From a checkpoint of a small mixture-of-experts model trained on Wikipedia.
Size: 11 layers, vocabulary 4096.
Experts: 64 experts in each of 9 layers, 2 picks a token, a softmax router, a shared expert of 128 neurons.
Training: 365M tokens, 7595 steps.
Below are experts of layer 4 (counted from 0) of a mixture-of-experts language model. Rows are named router (the router's row for the expert), up (a neuron's input weights, with its number), down (a neuron's output weights, with its number) and show model dimensions 0-191. Each number is 128 + 32 x the weight over its row's rms, rounded and kept within 0 to 255. Numbers have three digits each.
After each expert's rows: "mostly gets" lists some tokens that are sent to it at least half of the time. This comes from a sample of Wikipedia text that the model never trained on.

# expert 25
router:138133055127145190091098076145114105082064050157145079101144098179167118128191114135176092083088146140161179162086164075109138121141086132136120171115190129077066127100099116117135124161097098133103115096132137184143128136114130105140090139149150161131098193088158104117118126086162132144082111176135129141129127096165138083109138116122158059122118116173120126212131122112111145142118190113180170132164159146077105128119126101163113131169160159130071052134162122069125097167132143136178145143110104182156116113144163101073142133140089182095118150168144120096179091056114124110
up0:074073133097115171219076122119099165068140092102094181166136122098105136115160089123062129149110130115141182162016112122154160141137134108110149144092082137116185168144111103133127088126153080106138124118120127065172118116126138103108139170155083193183086149170157077150106140141131167141157041115153097133139114127108092140177119133128149069131150122155102101111172131164114092155127144195165091088129082086154115141169119085131165120156165117155136091176156125179189117083153137107093128099177123141105105136108118131142129115119077096139173141152183105136104169106132052116
down0:153153159133180087112188172133106146193063143112068057136108110106128069137112060157108130098145135175137133097090158119153114110127202113163094129117093168093120190164056118132120148089174159079067151122083150086122158101147089112170109089083153125173132112132142080118130136136118141125161132207103122115151159152123117076191128119100160202162131114038093118089147174162081163119142138160116116133129151138054188157093098142098148112122122139100119096082126089164082128125144120136154146081069122155115132113082106127105103106138144103133087127133129117082084119100123186111
mostly gets: "ancial", "tainment", "urity", "ful", "atory", "ical"

# expert 43
router:149116095147148138096154135099098050147138044048140074154140154168142117110135170138137135140086080094070141150154112132121163078157077108148134120121199133191097125185096126119218124150076162141109121174139100121069159114062127133129104088142153126033112126115124123162117183082181148157080134121177134102097127135159176152131108127139081133090165111101153103188134179177151161105123114167125080118130126173100111131125117113131108156161154107147072099131137120123106174089133171102155118147167159123112164154139117118147085094099034183148124091110105160153100103109134144101
up0:135134207128084139103125122085083133120120127084111130162129110096145159194110154100076107106115123157103121106148084073141166175095123125154165107111091170081165159147143143109122154134191095135156143156133186140092041160179116097110118116145119115148087143114139117111098165140144163149140161095109113134133107111155085110127135056122101139153170135124052111099118125172157204122153124140121105203166136126144075160114102195145152137105167122131060129163083109121123120086141103112100053174139088113087148182069228162107128116101144057146113157090146102142127147173098184127
down0:121102091129077153148170093152148137103151117112120193104046158131163136136144130185118195105119210121152190088117114159143147172107154141132131107187110193123088145143116140089147121101098123156129129099115106113024088111107162178124138142185147078145129120077156153091083192130131107119177145134147118138105090123209109135095101149200130091121137132132147124182099114133184141100166109071145181067087160160147090103173132163162093149152160143110122197139132154154137145116074142158128085131125159192208122133138145142128127131139112152130138106135137096179185157135133084138
mostly gets: "achus", "rup", "ylum", " Species", " down", "ades"

# expert 57
router:168106168180062144227073100110100123097121149145205057095121086151171107136192120125147127136153077112141174140147125202097120203089129143123071108160082111178171164180173155210151123169135132157200122141132101129124139133109165125140119103108133120134177101112092126125150147160134098120076162150149134110137148125149141153153163109118117126088100091129155085203104136151169173118124105114110110138112083140075121105096158171120092136123169072105071112159137081118086148109122120146150140105137093132108150144164094091111099104170089150068096124154194089083111119129104093155
up0:144186069128113114113128158125135087097153094138124119122183165127094120130187176122107110146197115083124126171127102104100132113155081092143148115126093027111129144138100154131163159124131135144082161129114101134159165095137160092174111140179107160134097161124148085099138110185133094171153088129126134123093158179141141159181166151160086149117146168134139165191108156094154101123193114128107177152134092183106127200142081102080120130106088083091095115127037087129134107081042092151118132130105074177140156139090123160150161136182070157114104122131097112115159131128145038100
down0:088069113194123130105090092122116117163134137121111147161124157105087078145099156144169052144124192165097114179134147142120125109149125113099150142160095110128037107136133132030174152179107085099073087087084176172161126138118129137109106143201130121124136128106141153157104108094136121125142158121115164078086130130124090120126179095138127123131146157166138069075134106102132201072125153189157161160150089148150134128130141143113133113178135112157141204125169129102129122201175156184148140135135159156132089082107155141062084096144099092130203122190139136091140116181138122169
mostly gets: " Type", ";\n", "\n", " classification", " Coordinates", " Location"

# expert 7
router:141119124119128135132121160122104133158134156116109133082084098155156140127149058141160186110123194153122156135142078111157135169147090210142125160134168161137114127107109131122169101109118166170095141064150125177130099118191105102093127129165125158044099155150157201092111157137189103094115179148116156146075086075154150112185134078066145088172155175067117139135149074109158124111132096098139144122113133115096108108138098125230103123183094167146100113130154102192170136092138169105079144093068121080094102152097132100111135103083099155133090127124094093138176058125118116135
up0:106148140143121135106047153124130120094166143105104157126151104065085175088146126139083093163086097168092137138116091126104145159146142069091235110125126069083119167067102117101143106113183096128147147094170110163154133130120141127162141126127113142108104135143155134106131070158166135131089160161106191114099070132121119171136117150136107155130106093126094178174125144164125125068085176144169149086131145151102102128171080165114075202141195144146182048153185089094147118078177147125145152166100183130102061128145123107155147080075087166150127101137109131134112151070134125132
down0:048118088161111151126098141124094104162125148138125107112109119131174143145088153164158109116128148104150135119069169096149115188194129117115125136061108072175100092223087203116150147142143140149142123104133116115151123088078092147086121131174096126119080130092199127145092161133186175143089140105145143106087145142138115201131147108151135118181165167152160160159139152078103179126197141149145119143087159123109128139155060111124082194152121092119133150140083110116120195073115174103126094100158125106088136150100121153166178110093050147130154088130114069149106144105076103159
mostly gets: " et", " water", "ix", "iant", " white", " black"

# expert 27
router:111140116127103124164121107110138167165143085129161150109103094115191150155139095110150159159108108111135123127090133111121147102110088128162151168184117158128157148173147144110078091119123151165061222128136107133205159044172188073124118065075154079141192108157107183115121145133073149113108138073100151136149103100126132118123080111119185139131139152160071160129126181180113156144121115123120163134109114127179143100096123142141147148136125124150073168059180150165087118117132082144100114128073152093104084080139144059103077100195047150149137123143165168128138084133082111146
up0:146109134111065104171164120132125159077112108161121129141083159069108172168151167126112172110129111139205137111141164157189098126139140096119129093214151109065118142103104109151085133049144091160114151138096106112178073107120139138167123126139080129134112099133095133141162100232084150149067105108117133116107114106181164137115160116144082166043109160123183160092158039107146132161113133103141118123167086124119107134187124159202133112120107147124134186126072083116148151176101174150101168114122118110100112070069120145098153086162118140146116167173156135114143148156115140099
down0:130065131126149128165072157095098122132149132172148177122145108119085164126083082143160147120130120124147169124121155136155115197152116097174130143128170141055087147107151200116118146148134152148121159151143052116102063121150160095094122124145177101087158109140103118156117165060097120072145145136096146131126179204117074073133096118060119118057103122115167073154143103184171108151126065101143079105154094131109123101078059117171186126135110123121138170148112100086114189133155194101133189122156113070159125120107102102172149152093132134177137094101074127079113132164131131127
mostly gets: "in", "ste", " Long", "win", " Jun"